Experts of a small language model: vocabulary 2048, 262M tokens.
Below are experts of layer 11 (counted from 0) of a mixture-of-experts language model. Rows are named router (the router's row for the expert), up (a neuron's input weights, with its number) and show model dimensions 0-95. Each number is 50 + 15 x the weight over its row's rms, rounded and kept within 0 to 99.
After each expert's rows: "gets" lists some tokens that make up at least twice as much of what it gets as of all text; "comes after" lists some tokens at least twice as common just before its tokens as in all text. This comes from a sample of Wikipedia text that the model never trained on. Tokens count by the router's weight.

# expert 29
router:50 56 63 37 24 51 53 54 75 60 57 27 67 55 68 47 38 66 36 28 43 65 54 46 26 37 57 33 57 68 60 50 33 40 36 61 49 21 32 53 67 72 57 36 61 59 50 39 27 56 69 63 41 40 49 36 33 48 50 42 36 46 73 43 51 21 90 48 63 52 46 57 45 63 14 49 41 44 65 89 76 71 56 40 42 41 46 57 55 73 63 56 58 41 33 87
up2:48 44 48 54 61 41 18 59 34 45 58 44 66 71 73 78 45 57 46 67 58 50 74 34 73 49 56 31 56 48 49 56 39 58 57 71 52 34 21 51 51 40 49 69 41 70 19 84 59 28 49 67 39 20 51 79 65 43 60 38 50 46 63 51 51 89 28 46 45 47 31 36 46 76 30 33 37 74 51 36 51 39 50 63 31 41 36 43 36 39 33 44 50 56 33 28
gets: " in", " the", " of", " on", " to", " for"
comes after: " of", " in", "ed", "ing", "s", " on"

# expert 16
router:48 21 72 58 58 40 58 47 69 54 67 60 50 40 37 52 45 39 25 59 55 45 58 46 39 20 74 46 37 53 84 45 25 59 33 59 39 60 32 64 64 44 38 36 59 63 25 33 38 77 60 49 31 28 28 39 53 42 62 46 56 60 51 49 62 66 47 65 35 68 73 60 31 65 40 76 79 48 32 42 68 34 76 41 36 73 30 72 51 70 46 43 47 29 36 62
up2:36 57 36 52 81 47 59 46 43 71 51 49 49 50 20 52 46 58 97 26 72 50 49 65 60 36 74 47 47 38 69 45 50 65 50 68 62 24 56 24 45 46 34 14 36 72 74 67 60 77 50 69 78 65 54 24 59 55 51 62 33 34 44 58 43 62 46 59 52 58 65 55 53 59 49 53 46 49 55 53 49 21 58 73 26 56 41 24 35 51 41 39 64 43 62 69
gets: " and", ",", " the", " of", " with", " by"
comes after: ",", "s", "ed", "a", " by", " and"

# expert 1
router:59 75 44 34 57 49 67 33 66 73 32 45 41 67 73 25 74 33 76 51 24 73 52 37 37 46 65 50 43 80 67 40 39 62 22 58 57 53 73 54 69 37 73 53 47 53 38 51 24 58 44 40 44 39 42 39 57 38 72 38 62 60 32 50 18 51 54 32 38 64 50 29 21 66 29 45 69 41 36 56 34 59 53 67 66 56 40 53 50 56 75 34 53 63 28 48
up0:17 47 40 48 39 62 29 51 67 59 18 32 67 61 60 34 42 58 66 45 53 67 43 42 53 50 55 77 47 50 30 71 35 25 44 45 33 40 69 51 48 39 50 46 39 19 29 46 35 57 42 56 36 44 72 73 44 67 57 61 48 15 58 26 32 67 48 24 51 50 53 35 46 47 52 25 58 49 34 51 49 64 59 41 50 55 64 47 18 67 49 49 19 62 21 83
gets: " ", " (", "–", "20", "19", "In"
comes after: ",", " in", " |", "|", " October", " January"

# expert 51
router:42 30 77 56 61 35 61 45 74 56 72 50 41 27 27 39 42 37 30 61 59 37 62 50 38 22 71 48 49 48 75 36 39 54 35 62 37 59 33 65 71 47 36 43 66 52 23 37 39 77 62 41 28 24 32 40 58 42 64 44 59 65 40 51 62 59 38 51 28 77 75 69 48 53 39 74 74 50 35 36 63 29 59 38 43 63 31 61 58 76 38 50 53 29 29 55
up2:46 33 45 49 51 36 52 45 43 41 52 24 70 40 41 55 37 16 79 30 44 52 42 38 45 52 24 48 53 53 48 82 54 48 67 47 26 53 48 43 50 62 69 42 40 29 08 56 53 58 55 39 43 56 28 42 50 55 42 54 49 55 60 53 28 41 38 26 37 23 61 53 49 52 82 70 43 78 67 28 43 66 38 81 55 49 94 21 49 55 48 41 58 38 52 67
gets: " the", " |", " The", "'s", "The", "|"
comes after: " of", ".", " in", " to", " and", " by"

# expert 4
router:50 38 68 60 61 39 66 44 72 55 64 52 59 26 27 42 49 39 27 63 60 41 63 56 32 22 67 42 47 46 72 34 28 62 29 55 43 65 31 64 65 51 37 47 57 61 19 39 44 72 57 42 30 25 33 44 57 41 64 49 61 70 43 56 59 64 34 55 27 78 74 64 47 59 37 74 70 57 28 32 60 30 59 40 46 66 19 68 55 73 39 38 51 28 30 52
up1:43 54 45 62 62 50 69 61 23 34 43 41 68 59 45 48 48 69 73 50 39 62 22 45 50 86 56 58 52 64 60 38 69 18 75 47 60 37 71 39 43 75 75 55 48 47 62 56 47 30 50 74 68 62 46 52 56 62 43 42 33 39 72 47 08 40 55 40 49 48 29 39 56 54 38 38 41 32 57 64 28 83 60 47 71 18 70 51 37 37 53 70 38 66 65 52
gets: " ", "1", "19", "20", "2", " —"
comes after: " |", " ", ";", "|", "  ", ");"

# expert 10
router:52 58 69 34 60 47 71 45 57 78 40 45 66 80 42 28 55 57 24 49 63 43 63 23 43 44 35 33 57 58 55 80 28 59 51 23 46 59 77 55 36 47 34 48 41 22 49 38 59 54 30 36 54 29 30 64 34 65 51 38 54 55 38 55 45 63 34 71 57 58 79 41 60 60 52 62 69 49 45 27 64 22 27 38 84 56 62 16 50 36 52 36 53 45 58 40
up0:69 45 67 36 33 52 34 58 39 80 45 08 42 81 40 48 36 64 41 52 45 64 46 57 59 40 14 50 40 60 53 59 44 28 30 61 67 38 31 79 70 50 65 37 59 52 41 51 41 44 74 47 55 57 85 55 50 60 28 67 68 62 27 64 75 31 31 59 35 30 70 45 60 52 48 55 33 48 67 51 38 27 59 44 58 39 63 46 70 66 59 50 50 65 73 60
gets: " ", " ch", " j", " b", " h", " Ch"
comes after: " the", " a", " h", " t", " and", "'s"